Weights of a small mixture-of-experts language model, trained from scratch on English Wikipedia: 38.2M parameters.
Below are experts of layer 6 (counted from 0) of a mixture-of-experts language model. Rows are named router (the router's row for the expert), up (a neuron's input weights, with its number), down (a neuron's output weights, with its number) and show model dimensions 0-223. Each number is 128 + 24 x the weight over its row's rms, rounded and kept within 0 to 255. Numbers have three digits each.
After each expert's rows: "comes before" lists some tokens at least twice as common just after its tokens as in all text; "mostly gets" lists some tokens that are sent to it at least half of the time. This comes from a sample of Wikipedia text that the model never trained on. Tokens count by the router's weight.

# expert 18
router:136140103147169111130093105137116161143131104134084128133087162116108184114176148143116162127132131121128072141130127130131121166137088112162132136142110131087136115153130144138153085169068114172073120119121122129150146112123097090139115131122097091107122126154150168115124090086115132127102129131117126136133162115140152105142106114150098141129145140135140147119160172145138134090094106110114144064156126117123120129125121143117129141099136131109113182120137160131107162076142101124152123148167130139132141130128110122131137127113183069126117126130125095093149155130125147121126132159145142114077136106106134105094132227112117075133110155151160141103114127164114141161114
up0:112165138155155133100126124106121106138144078110114119142097167103082117102151138160113127100147121137069094162128135146140145124113096149110097114052178112121102176160140129103131098147093122150152152116155114160134162115187123153159135132147077148101127125110144153138141100141109142110129103146098124106142080141139135129109162108090156128075150138149128122149135136132131106138144135119121101058084159119122126142140151167125163116138121164117130141162131133133124161107131140106165131113097143075130162079123075105096122137149152170120122143097115104128116101136126155130143126155154120089140181134107110103118112125131091146159111126143092145128143121173145126113138
down0:159117145142133099093111127136150093126159193092139106104098123147129157128092111109142108096125108161146094114165092151129083142116128127095111145119134156175145115135093147101119127156118115121096107183097147149143128134171115138128147108111102137098117146107145149100166133169149135131125089135133153128166118129142106143085157167108127151158128103114157155107179106085105118167138116128156158121122143109112113171140131137169086159143139167130182124156154105161173132107109128126119115115125158106074104129128152152122122080121133109140087114157099087122108085117127134158170119165140123113132108148110133103139097136156135161142083120161132107099090135147109139100121
comes before: ".", " | ", "–", ",", "; ", " |"
mostly gets: "400", " eight", "300", "100", "120", "150"

# expert 60
router:155144069137133094148110131119088132087107104144110127164128150090118133125176128123131141150146156109051101119111148153118172156149121192115139154115102134107101140180080150125128119131130104157104152115137108183142130128144121114119161112160154116166147135123116158132112101093113123092135160072117140189122137126130148132126091135125120107132137160126111118138113151179176132077118110117124161110139132147127140121118152137085152117119095135099097121126155142119103112118118123133119132157136090131160153155115123114143134136074131095111128121126167071061104140123131139139096151127112180110104130133142102117119104163121097102125104134134100142097160127146170140155123
up0:105134088074132107120101119168072122147135133140110158140128105154095122133083121151152184114106112156111129135137181129135153113109123130142134136132132142090105072125138141112149108124149170117120140114136096114136136191142103149148144185164135127128107052133157140144085138080142153118130153126106101112152105118137134090126081140098123145103140175141109132120118109139127141135101146140108120100151139124140129101101128113131115122123094137111158174143151139082098153126140116171128119153158159101130140141117143104150090146133118152126145115130124098133142099121141122122130156120137171151133130097133065114124191129175117158144153116177112131114147090106130107198127
down0:143140109103134141096110129139119110100142127163112125137110123105121120139110125154137098109162097124140136160149132151125107131131137099131136166114136140106169158128111179153149083126125112139166090125119122143120085148109115151103158122113120102115119114130099151163090147097148105155149165159095114113128105157160155048125149129122192120086196130146126127071152121148145089108146109122081133149109077113135063138129140128123139135130108183089117088154152098161067135105152160117139117116169099141083143153148126131165119127156139108129135117129125131169161125104084144129145124150121089113157127121089120131164130153106134110120141106110147122124136128162110158120150
comes before: " ", " |", " | ", " (", " |  |", "'s"
mostly gets: " et al.", " Racing", " Chevrolet", " Grand Prix", " Barcelona", " Motorsport"

# expert 57
router:118153131166105130109090165139144118120095115125101157156119128140109153104142157116094122109187154098162119158124101183116155131120103155146097113115128145114134164137087130142127136127128096144117118096136129143118135089099100060103145110128088114159108122140111155138108105121107088131138128083127129168143179113123124121088150118183097095091106136150140163101147137151147125126119120153103122069141142135101100118148170177082124132122094137134103158148167138120104104108146123107146125141137098108127153116062116110085133133116172124102114135113156128116109171125120138107128131161116168141124163105142114097129124214116125109124098147141122125110117110131141149174132
up0:171138097156164103113122116096124120105143126144129146145160106148111150099125173096149129107081160074133143111106167144116151157121135156167100132147090138131099136146157151151133115158108144179096128085123096152134130131137080150104142167119117103118127147113108083120077136125147157145158112121104117124105124128136102106155127102130068155147131138163144170117109158156125190117152137120151124133222138146090167125161111139128154133139164148124135140123098141091113144114152140116086112130114103110085128097196116128110119075140152139151125096136141144128129140148118132134103118145101098129130158082129151152108151106129121127106098164145117139089124125148130132123123
down0:119114098140120125139127179145084127115132173124115164151106109163142117165088150112169096095123093147185189132152166161098099206172116153107109112103108121118128136114134164124098111134143118157102121128102111100109158083125125111121131153138127113138145157150118114086161107130139134113146137141130129138127153153144151062092107120131118147145132096112139095148116079122161119124159116143148113132121143164115115105104134114145098154151108116104112138145155162160122121162150107103095148127133125101170147088169114111125126107158111096108120138081122122154163125122106119154131171111163130108134144138095154131104139119113184149135120111124062102110106154128105097129134
comes before: "-", "2", "1", "\n\n", "=", "com"
mostly gets: "- Website: www.", "- Website:", " ISBN ", "://", " hold |  | Swing", "?"

# expert 2
router:154174113157124122109108121117101121135094111154110152123128148102123144109181129123082174118147158098088088143138122119106130139117138168145120118106105131133113187155114147141147090136130101125100129130137089153121149119134121107159125113134142129097145128152154168161114103125113143086146134089110145162085136123136167124131116109151105108119151144109123139116113145139170137106117128122110115092154124129120141134140154157086108143130091158146103140116142146093133144114149132106143105144161060119147187121130112119126114111062120085093110117136156080103126146168122123140078123149076128091129135102134097136123133180079113097139074171135083123077123117144131123176138
up0:142151089135129131107119110103113168108138139161099125189159132139093152130139098105130086106206100146090153139145167131148182119158114130175089136176115123109114134116155175117142093156114107100111143096086142126134130110133103125154159128160099153118168123121121160143121150146122142167159136141143119139103162123133120109118114119132147110108153118138140136109136134132168140116159133162079102070124151099131125097104150179124174136113109124147110103108122120135109143097154143116134140122132067115113065111140105134111128148132122121120126162101092156142101147128108128132121120118117141110127108124111115065137107150066144165136130142152107150153167112118077119147099
down0:109126143193132138142137121112158125170116120082118137144151139123107076101096130099116112100106109129158128151138112141140144132110128119137141096143101087177142125159115101090155156172116167104110119129158141108162147113113087133143132079117112132109138140154146124100130137143202167128150121128106178124140160166173116124159126075085173150188108111118108127127126095127109160098108096164104144120132161096116168113129116151091168144090151136122134134122128124106136142116091100142150135144134121117138109100092159127132109146146124150100151135116104153106126141125116116171147101127131163088141093112140113126119160051123128115136094153130084104151123103138149124151136
comes before: "\n", "\n\n", " The", "023", "014", "022"
mostly gets: "- Country:", "a |", "i |", "] |", "u |", " them."

# expert 51
router:135128124121143099133080104148111160103073108151095142140107154119116160071136167156094167147161137110072105165110147150123160198146129147173106147112125094085129130172123134136141125117132129116068120111133106181138152122133143102119159113147127149131151128130143194135128107090085091108126138116133140136126108132128149118153124095127121132098138094164130144126127112156142175094087130114116124095124129131136157119148145162116162150123108160140113138137149162123114109129135103126149117124130113111137128122096097116122117089113131111124120189096145133059072119148102138141119162161131130124079135131132124108131110167105092086138092136132152161120154119139134142178136
up0:120162075101118112120140116156128132149097160101114167122150160046137126149135137133106092096117152141091153118134107126163092139129125149115089124116148206123115165134122154110126157140132068114163160143126094132121162154162121092150154125154127128126126129148170107137122094104110110072087074128144149144115147095185114139136146125094146137133117109129106120148113168110155093135134119122137114109098144103129146154152132131125135113127099130111152125129125120099147086123166120149148145127135122125150125086098104111139104106121114149070148135141163116118107099202146103111131166119088146171089135112127122132085120136115086115164126103131120151141140161122111104143125
down0:138164108127109141117128116119136134149122158141097139109158107065149145143131083123122092151096138112133121141148134129140161145159113125103155154111140120161152157101167120155168151148150127072128156182150108094155127105211127148114134163090098095117101110103138114155127125120114126124156107145117110121100136139127122109137123165131126101159152156163109162166122101118130083122154116166085141158124094092117152099153115086116138108084117130143135134136195130122133101140141114107126117094126157137136126132137131111146125164125153148125147122107109121127108145130148141122087144132156183151101088142134148127074105061121121134081105117163094119070161119118122111129118
comes before: ")", ") |", "),", ") | ", ").", ");"
mostly gets: "の", "ー", "ン", "\" (Japanese: ", "ا", "د"

# expert 11
router:138127096116125110097124133091128135128095091131123137131088105110103148124133146126090139125132155136117142159113158128143130123127131138133107131103112128118122167134110140148162089140084104131108123084103082166126158163136128087110113126167149136106091119153177137149073126131091105110156135119132159118102146116154136106143111085137093095107149126150128134145139173150165138126112113163139151087140162165121142075159155127118173118145127126079095118146145145104073113116161153100142113139113120102131146121109128077118120142119162108124174157135143102139130128131135134154121107148152125114100158115163128131096151173101063096105112144200125121114157159101063158148118
up0:111118177102112120109154156133161121172115099116141174158106147092115135133135143161114136176116106104136122053143163119117145149164115130119113095123159138103088099130143149114103145121100118121097121153092162120167171135101122131123131113142141095139108131164140097135161127128124140121149121097125118116175143152111142128133103127134062108128144136132120134135132118131176153164122099097101166100103133145109152144083139101074134099128133145097067125146136124118124128141129098111183164187118134142169131117160145118127127123137148107107096100126138159132108107116078123109133125093134139129121161148130138082135153099128110150126164113164188169142150143125077163107122
down0:122132133144107134127104124116121169062123121121133137184117146131113113145154150120129146121140163133116138141141131128138129136143133113161134143114120108124127117145129135123134147123129147136143114121126117136145121130118117129108151129128106148133147121109132111130139094150116133129113105120109144100156099124130165127126148113120120121074116135128098115126134120131102152066119135153141115158101121137098146132112123132117113146126147139142139100152116124108121118124131134109117121128108131129092119139126131138159105114142127140120105124119142132000150172134121119128125140102112161132137130136134125126130139255104144112132134123115118139126142101095145112154124
comes before: "1", "2", "3", "4", "5", "6"
mostly gets: " on ", " in the ", " in ", "In ", ": ", " In "

# expert 59
router:137140122138140077116106117136142146132116105139089143114114162123128145086176138144106173131142118081111089132130137147141152136127091140138109156124144156111125127182094154122161110148088101169107143094118142130152125148129079102156120136127087068151128133139130163128119060093101110140118114134124118113141175118146171136132123114163104130143148145136118166127159163172140119115119083109122149082148131114142129113131128154124146128106144130126092174142126135140089134093152100121150122160147114125125122121131100123120131140104150059135104121121133094079128165120118128124109135163125152110075135111131117106099121205099100097162099168136139165115121110151102170171129
up0:119116141131144126100115098113141088101127091135136162165150135118146098132096164131115109137152155096120102120122120104101155143120155142105147116154090124116137096112111148139153149098147075171133112103132138133127129132123155115136153112168183104140132097118143112116044181122140131105148132117104132135127155098144129125128108132178070127107137121128128147124145119156177066132096126129141172097091117114107127117114150138133151103092123114135154102144125137107139157101118188056146119143098120119114130142158142141145095166131096131075118093135135164137154145121134139150121119133119139118183120095126112124122162143129080116131152173112178109084127168130095095100137
down0:145112103094117112114107132131108122112091162158129142084141124148104133121155116129107134096156115130114182109127126132122155150141153123098171117112123108179139152124128133129158129119143103107141145165109121166130099135123094148138122097077142118164091155107143149139133202108127094095159146097124147114139127105125098130119090155079142091216101134138144114125133140083139165158162167132125166108160145143146097118084120156152144084124094113129151135163141154117187159137117173133105155137117086089118125133119086147131111166129101137177124092116155143119107087153094119145146147088105134117135162142124125109115122094145110146143130145119134118141116117134088114111113
comes before: "–", "th", ", ", ".", ")", " | "
mostly gets: "990", "400", "90", "002", "950", "195"

# expert 33
router:165156102151147116111115169126122139141124128126130139163096104121126129108150143185087136097146139125099128166126168110101128130142097133182106134101121148084099147169075173145121133139114096151098111100122107181127156161137095127103121133168125124126119104122131145126117147082117125141152163138128107170150104151147135100134089121131081130075178138144133131118165118089100111118069088170123135074160187137128141103145126102135155154114128121114111134099139138117113126100157140119137151160090093117134153115142129160077102102115137149118141160096158113130147149119123134134160128119094136156122116123129135126094136172113098134146160160131092114099156100106123138162166
up0:165114096136124146143149101154121133128097132174100169088121118105143159124133158127154135109152119117148102137142128113132152142107139148125142125136153134118138101179119090125161137127118141121134117123103159128122114165139082122142129159159135159110144178106124156096084148076150139165117123117098142167119138124114142102088152153126096125170143159151122114120132135152135175080108138164106099089148106157149145117081133162142094147130144115144133109125134144106154098104107106077125122154137124147149078125120155109145132156135111062138083160173182153118148091139135137133119123117106177154097077138170125143161146156102149088114109076124146108153108152129118116155101
down0:130112103128150155156124172106147103081147136140126124144109137145154137120094133110104148136107131121122086119110068145144096137137184121144118114141156101075132136080135139141136102138158107109097171122135139178111115097117143151108126178178127108103162133137101092154150128130135161100116142189110133102086126128142085160118136072091134132106127166136118152148107121135153145142145117154143145162116105137145136136122170128112079135151117117144119166129119136133149113120100117149117131117102107093139111110118145152128117150089097052125118157133088109200126123190120135119102116196098150139115159114166140120142103142140106127123124096113125164141118128148124128153117
comes before: "| ", "- ", "-", "|", "|  |", "0"
mostly gets: " Al", " al", " | Al", "- Al", " All", " Ab"

# expert 63
router:142136099092123102115136135121122167107137115134099127154137151097105139075165164132122166108171132104097091104107124142135156137181099166119154146118151145091109115133079187166145095128120105135106144103149122119138139140165096133151135101146089111118146140165111173128148066108077117103144135135137123135165165160144139116141098098150155136102112176161167155143155170166135132143138112094142152111150150161132142139135131139120145097134109101138094141115140145115092112107106151121143121135143102109116135129127131138124134126073166121132124125091123096079121175130114110134134144121101122104098159163138132087134121200091103114143092149130106115096120129137136139168161
up0:112134087127162120115101137112140160158118111137133194129069134075129124080196133101134134123134132144064116136140148115132107139118123124132127156126124125144092107121156133143137123154137109130067173118117072118170155173165090089128127135124099146134136115108151166113131099104173125102102135142139127175115127158125119158160078087144093138126125163130117163174120125126124154112116087108138120138104141142155162118155121140145147126131098147113153150145104158127082152140161188157135103160104139141137120137113102151106124147104113143118093124107111089098121142158109118161138131103079140120134117148137123096111132138089106134152127120136124139108118146100147119180172
down0:096163114140156127103102136109169154120098119092133158131088119138090129102170079115123107120158144138169112111124113126109104165130083146108126181137134121139126143140144105168121150150088149148102123137137135102127132146130124104125149085071097101188142130114125165143174135169148158124114117131155126116095149111120114144113106158149126149218125126126162151147140160122120169130098113132126139120083110151140137090144112103105127139108118114085154102168113113128076124138091127085148124104121112106125122149145140117128140113114147132166125110125143117132118047124082129130149143129119143085116139128141150165151143084134087149175120124116153155122162128139153135131087
comes before: ", ", " |", "″N ", " |  | C", " | ", "andidate | Votes |"
mostly gets: "| Party", "andidate | Votes |", " July", " October", " December", " | Date"

# expert 36
router:160161115137107096129104128128118130106104095121083125165093140129097149101125155150130125113103138116129086171153114164162118139137138124173053136119124154116123185155134137138143077155077136182107128119092115134108155118126140101127134140123133097132111096141143143178120141086124105081151127103124129121100137154147135129145148117114116119084160117131104160134122116127147143146086108130089106123109160108145126155121136170077148164128162152086103117142142141096100096124134117127176097131134095098159154071120113096117110121114143121114168142100160121127125156158096156117122166151155141152087134095142119086125135164109158124096127120141111112148167102124108175145113
up0:171136129135178090133136164133118144133130133103152153096109151151119110091182109140068129157142121118156114111147124131116104161079110153101113109051120110154107091097120137124113143132105091083134129088141110138123120140128132117095138094130116109151099140131146136126109107139123158119142093142154138185177159144120152118138152139156105143124126144154102105101118098118126108156111162108134106154144171114124126126113108125151125083144102124092096132118150129125124140116097143148128094166117125072099135130112129165136168132142127144073146178088126123135137132129118129094142201131127115111113129105156134095131105131139144088116136154165093166134118125132080196135159
down0:135133151143110076135145157178094129145146077155106134122112116165118174109118119130109150122141109118103135130149132091130162140120119124127093151129140109139127125118151105160116147131133101151137147134171096119101150122147143131141095145112126143139159103155162143103181124114128113122079120116147157128080128123111122073155123132144149105133158097115158150133125113076134105170166168180142129102147132149114131149142066104128109135119140118115144148118069112140109087126147085158119149133185136114145113123128084135115121146088087111093112107091116117119164135110134103117103166152147100150082121133087114118151122085157165189156168131142129126099148167097110152131114
comes before: "\n\n", " The", " the", " In", " This", " It"
mostly gets: " After", " With", " For", "==History==", " acc", " reg"

# expert 47
router:133146108119163090116109118095102161120129095136083138131101166097116140114159139150119173123129140104094095136150143127145120150154102120134137145119115157086129122137098149134165093150087090173089120132123107135151146120122093085128111122114105083136124131141142161107109102096092128130137147136094138157148150146132155129117084132139105140136161146120123136131147155156133152093114075109130151070155133116140115120133126133117127123099117121137101162165153128119102151103130104120142133137150119139124123128135092112113104138113179068126095113124130066085123149140123122125133136180144149112077141131122121090107124234117082084156094135130139147125119111156099170162133
up0:146154115115122139134131128120124151123102104142092094193065134125140161135159121176107136087114127143127152127098136140134154131116130139187125132120126099132100137139104107124182093147141132138143135173091111155086172147107113094139106144121111149080142106129130149089134072111136107093131149118142095119109091152086157143167110131115096122138141147142138113118136162105129131092137156108074107126152134135143174081136110104072107143126138142127127143111128138110127165098131096115131086177079155134113132111149111119163134126125161164123122094125152097074131163132083106117143137098125140120148130095179144171137089158176132145123150140138099116103124134112137129124115
down0:113128150118145159157123072148132141139142142125132139121124126112106130181073167114132114126151174142177131137101122104132106099177137107101157091102142158169137115081154123103169093149160097125160174144151089136133142126120116125104124127128134149102122098156144146092107107109103126128122137156087175130134104123150106122123114142105114114142129123168133162146160124083100111178146096121102078136130124159117108127120109111113095146096107162120140110147093133167062114108165122122111150119108137099133159170150105100128139126178157125144155111136100172140152111123163153142130156121095090154154095097105114114121128144092125089149139113135127094181139126144115144143101
comes before: ".", ",", "–", " | ", ":", "; "
mostly gets: "195", " six", "120", "180", "127", " five"

# expert 31
router:158164107121134100109128128088116160095116095128106147133108166090081129092146143174115164133146132113107098132154140118078118179141105127120074151103125136131130163133113149132139130142091153120125131100106105146107136135136125110117103130152126114126140113141163141164107079107087100105153121114147142142093131103112128132167141073136135118097159124100132159143172156157156126138122098110128149097148156117099140076141175137127186150110106171150094120100160130115070112110151102116165155140116126111134149116115081133113122119130155133100171122140141079127130136139109156146152126156113125146112130088147118080083156177088137130098141157169113148117141110106097147148124
up0:148091158154132083132151118135145106149171147132163135098118138128103108122073148160134100121116135095149151163148104137095146182082144128122109118147083115121168088151148157128116129054129153123107166166098134122109123095119147106105126124160101134137059136110094149108147126146161135142139134084110127126149127156120107150123130120094121128119124188133158108135115140079129151127172116175126109113134092148135148148150106122145134155148136128134088144100152133141134125122131152084120109120091165116120115125161143133106082077134132089103158112118141158076116118131094099142116131143180152131125165110133119182157135155155128126132102173108097155154120124142139117141131
down0:131132121123134098119113077160107120154092157147116117092108139128156118147137128085100160170131136106125101103152157172147118056158149159081112158122161136087120127130157140148117082131163141133164126146121106176160170101156136129124119080147117126124159152116109129120132141147074145161152123136146153122136156155116131145118120147137121135137178129092119127103119134118083153155108104114152144133163130135101114109095114140108136114113162109112114118141102128157071120116156131140112118122155146161127172088142159080086078095130150140148129134120121136114086142141132157129133109136113154135127117071162116135101090146144158107100108100144120142152075168148167091148125
comes before: "1", "2", " April ", " July ", " response", " March "
mostly gets: " in ", " In", "In ", " In ", " in", "In"

# expert 39
router:122132114125103113126095124134126128089122129140126112127128167165082196152117133146100163120167132060111125124129113141124127130119124159134138148105119141104147099139098120119177128140133121155091184124095122144106172113120108104120145122181101122119101142146178147123121073112130091081124146150068122132128107145148141111122129110120118127116144135154150142125164104143125126085123123102113093101155139122126080137106158161110149155087122130136090159152174179140131145107125166113166135128136099097152158081097107102149146121103139135118144130090139132078122131171087150109128143152109095118116121139128112120090156174151125093139108150152131129119149116183105131174118
up0:139161145204100102140126108130130102106139123119126162117093138092087127146174116114165123090124140134133169131174108170122171121127124117128118129184161137104118129109108132136111149094148161123146141098096148135151130185110125111154117124118081093120138126118137143162107119103165149131131128113082165130172118120144134096145148118162095132124129153084098070119118104123143120126125107173132142103130099154153145124156108154121118167127118152125100138114131100131134105141137100131086118171117110191111108086122121128079144100142133159102097119182139098136086127111119112117127123160103117114138159100164135104104146171108123105094112113190138128120145139141169148125143
down0:096115085156134112081143104128144142092151102071185144106130109105134119117171158127118101164079147166117114154130108102117122100108115104180120117111126111119100091116178145136122127122158123134083099139162133149118138138106115115097170128134140128149138140104149114120146144124102138138062122121148155124150165098091145135149129125129088100123110147143158123135123139121158125170109137197142116112134123103156120158150137116131149093117086110114116123166145109173117124128124155145158090161155121123111113130148141153172133128140132131144128060131108150113133177132127120132152115158161201112146147124109160109137128141061140125134116126108136138121131067114094104125154
comes before: ":", ": ", ".", ": S", ": C", ": B"
mostly gets: "- Location", "| Bronze", "- • Total: ", "- Directed by", "- Produc", "- Species"

# expert 7
router:137155068117118132094120158113126126151131111133092178115088126124120137122108156146125133139170126141099118126107128149145103158158124178161154117098113144091119125168101179138138124128112080169091108107140121148105142148126119088143133108183130140125122108161120143128109138112122105100163164110116075156129125137135111080142101079147093097102165116185141142126156136133132154124115091161104152086141144111146141080102150127147159140127130128079063149137146158116080149125163113108181116132133100139141155119099128129088116107133156136109103145096189143141133117111115150121131138130107103127125157132118103094131142173115132126124122155143116133081151130158141158146156
up0:089159143111126113129127114122128130109147162101100117104114120146056140136132101148120167129110130112157101119126125158123164139128116133112112140085112110120164129183114153123141099109089123179126143143110131106134104131131153155142113091100114099084118160146113159136136126136161107074163107150112163108141160190132157130159095126136118155090141125087124121101116142135127153109164152171143136116150117089127148112143114116132189139085115136170110118129126103161080148130132138082127154122133185086123088151149133088082155111137159124118108125126113102126104215121107126121142152161140158110115088142152117122133127121103154146132113102130145120119172114115107160148118
down0:140120079117131094122159173119118110151141152124156161104101105119135121137138138121137146126133129121110102146115099083133077102170142085088183166165108107095108114142106106085146101098126106179111114120160123133111121175120209140146148116148137095157069114128118117115119163129104148084129126143159156136117110127117106158104139091112114112125124135142127133121116130141156130178110121154140131180151128127119115149148126071109112125128127135120161154175164133121128186187171130113145089112099158108144139117120143161103111119147107148128117141154168152118135112182152117119100108110152141090115178104123119132094117109147126146127136114123139126090082138130131130124127
comes before: "| ", "|", "-", "The", "==", "- "
mostly gets: "\n", "|---|---|---|---", "\n\n", "- Add", " medal – first"

# expert 12
router:156143108123139078099098149096101163116128123143124144161117119110151121097159121118101161125142129076106110158112143097106152145149071116136084114107157150106109140118129182170177075150122094118120130112106113140142130158164091121116128138153144124086127108151146154128143107104088127119159103123129100115150116135136130116120078110133112131039099145186152123114173145157123102141114122123120160118161159133104141140142135116135185136111136116148091111144166151124109141091145114104154119149140132148161158133132120139121121132087163156127164120142162081118098159150124127124123121114105119075093153166155110083099130152126082126138139151130109169122126112103135131143129
up0:133121137166103142151089145125131164088114127137103144148140138121109132115112121118099098086127122143128146065156160130165141137127112151120106126122113147137125131109119091162105071170160123119119136131165162123073144137117131133155118085137108141119066145138154129118121152155097130118126122136108096147161148139092138116123125119116110144122148125161152129143113115129123167147098127152143145086152128138087090116112112158139102108139162113154137125110119180135118119115068158148147092131095148136138113073127123146067128161108172147128139160114135130125169123157048080124123106135167142118120178099165127131182115125122125132118059102131102111143159145126151149113142
down0:110134174091071105145131147159180118115144091156127097117084132116126065136165127168122115113142110130110138120154146170124156109101124114130157099136140087138166132142149159138175148089121122119144153148174123125141132173135143132119128092131141093120095104127134145098120128165123110155108152134148116152113159135140114114115170119136104124103124106076135137137171123126132120120162086160148122120130132125137141125035109149186058099102163119113149101131143119172112154111113157129133107146161101101105078105128156122139159118120146124164108122136145140170144136092120129123079143150151119172155104110125169107142120118116117115136128162135123097121102121120127127126111
comes before: "1", "2", "14", "d", "16", "17"
mostly gets: " October ", " March ", " April ", " June ", " December ", " July "

# expert 21
router:136170065138171150109102182084104146100082074166096134132104140145100164102148142148116120128157131106108113133104130131116139162153115130175125146124098149093120137171078158140165106146120114136122113088134086148115152154125099089125131115143122083094131088121120150154133123109143118074163148129133086163134134120152153098128105079136121098070150134149117141141125121142136132109117131152107129128167148142138115094108136154139154121131109119102087180138131177105121128123178098117160100138149091135142137116096121124113107134122134091097136126127144132161136145105134171131105121138109136131104156128127113119098112190120125109111094132151135144080125121161145167142162
up0:143133142125118130138135146121108133115083156116133107183105141146130133111161125132111140164130135116099116158162149163122122076125129173136106121121142115093144152141152121136162127143134140103160157116119146158143116116085125068131135155123103095096143155193155128183131129121141141124115095090126177157142143117127114112139137146152179153113104120151164134137127147108138114119143085102123148113086109103114119115162151092112123094117130122156042132113131133119077128122131100143094149159106147129127120091148139156186110094103141110180133131122117089115109120127169146099158178143143144126117154154136136120119119125122115070159157142143117150191127119139132179131163
down0:152110127148132125147125106141108146125121093118136116162143160131092143095153130147142122125102127130081099098140100126092133131105131101142125135143100113145149146098133121131159157130167148123103088111146099146121116110142103127154141102098102144064129146143137153153102163082149083097152144123139111146151155094136114108124117129123116140120118118113134118176087154099165126117103100107097133170117124124147132097209160096126112159144111131144151112139128163109159078139119127153111095158114128125134164121146128157142105140107131082112114157119160099153121129107064155091147128137152136126103165111102127138108105083123130169139155162123128163148185067120157141164189
comes before: "-", "- ", "|", "| ", "The", "- M"
mostly gets: "    ", "\n", " For example", "} \\", "\n\n", " \\"

# expert 24
router:157168109144127140109088114086133139132093109167123161140125179110081168120114135144131145118127166135120100140113141141131148122144114123126095141095093125123106160145113144189140095147153125133079143127131118200085131115144084090142129119168111144087138094125135182176130095115121169114138143128140102103157146111156142095122082078138095110081130166170134115152154140149164125123129126116108110068119159143121130120161120138138164101131099155137106120139142137121094126090146128123179126148126076137157151129145121129135123133118145114111126142122113123126115123153126146150116127116108129131090153106116115112063137194125134091138117155173127133090120122141138126158158
up0:133176154149119112119123122113109126112130116122103165104086165139110141105097140165092158120143123147118116142141135155110147162193155168161107088101070136122131146154130148146159147155133137124128132138138138149084139168120097121172150150152102139117119138111122154075143161098157139103139155116123117132133191141122130118133113102152127117135134141127111153166134126153093156114133162166138085154121117118111145140137119119140157110105140097093137172122087123119107118141131135128179151116124105132083134108137128145119144137183148125132081102130134150118126138100132142121203123114122073092114104109123093139086119137068161129118087195110102098117135133095118157116137
down0:130090114163124119107145123173113092141170067140137082105086116134134115122112099101120165135116094124113091163116134139126132114152111135132134105140135139122142125119125093119135061109109148122062088161164141127128130141152134152072131101149147126161087125146118083103093143148084148149143146123091148122118101097153113101108115147123175137121131145130121095093077157146172125169147074119125128170156143141152120105129120131152141162158124111143146114154152128139137141181105130141103149151144133161179154103124120155147112130104094115136128111116160098131141123118128166137131150179117107134130139084130118152142134106105146179168173120133117168124138130123133091122093
comes before: "7", "6", "8", "9", "10", "3"
mostly gets: " (aged ", " | +", "| Win | ", " ft ", " | −", "oss | "

# expert 16
router:138150086106129098128083144130105138069115123120135137131133114121094180103159148098139129110178126081112107114114105153139154126088141188135136115131136117111146128134114146113149116146114116131120168083091133142134141132153131054129147122170109093166132123163131172144149121121120133127155166131086115132128176126131125118153096116122141107083135139129125164128147135154145132137141125115101108122145116156119088154167134132105184078147115130132118148159169146106102153116137123096149119106140123098169162116095117071132072133074116112129114127141179133114081130128117146110120120118099121147102161100121126123087146173107096122116092127151095130144144120183111156140104
up0:138131089102152105132142151134118158153121113140152155104107136154110167117161082127148107146144130134127116134111120120148112110149130136131109142157121127125121206119118135157109153111064091113106142117144087171139197136155155098134136066159120129123120125126134135079094155110166146104128112140139130140103098141168109134187110172125117134132094120121129112182085148130105148141134126166139138102140136143110155127146123117150136089142129161128124130117140096132135125143111138192121080153094074100136133102155160132107113119120158106130166127104117120112147114137093131123136149145126125115140167086122165115105136126155112115097063114132122078103092147161081161122147
down0:142107123123151082119145128155104136142154123105097088108112113158142092119152115118120108149118134173141130133142115078124153101099133126134135145122111160124144092138130126127139136127099117119152123163128111161128128146108153110099138121150122095105143099122155104132113142106130126119127187145086098118133152167171122160162158162143131138080172109149114145180128117099099160167129091166096098189144114096130141119136135155141119103143113143097125105093146077150160121141120155131137093083113064112128112083130148093170131117134137177118117097138160114095163168145174139154121105142103121174103140151084137078146157133115131139103134148138097129137129147176128133106105
comes before: "\n", "\n\n", "E", " ·", "O", "=="
mostly gets: " ==", "==See also==", "==", "|---|---|---|---|", "|---|---|---|---|---|---|", " ==="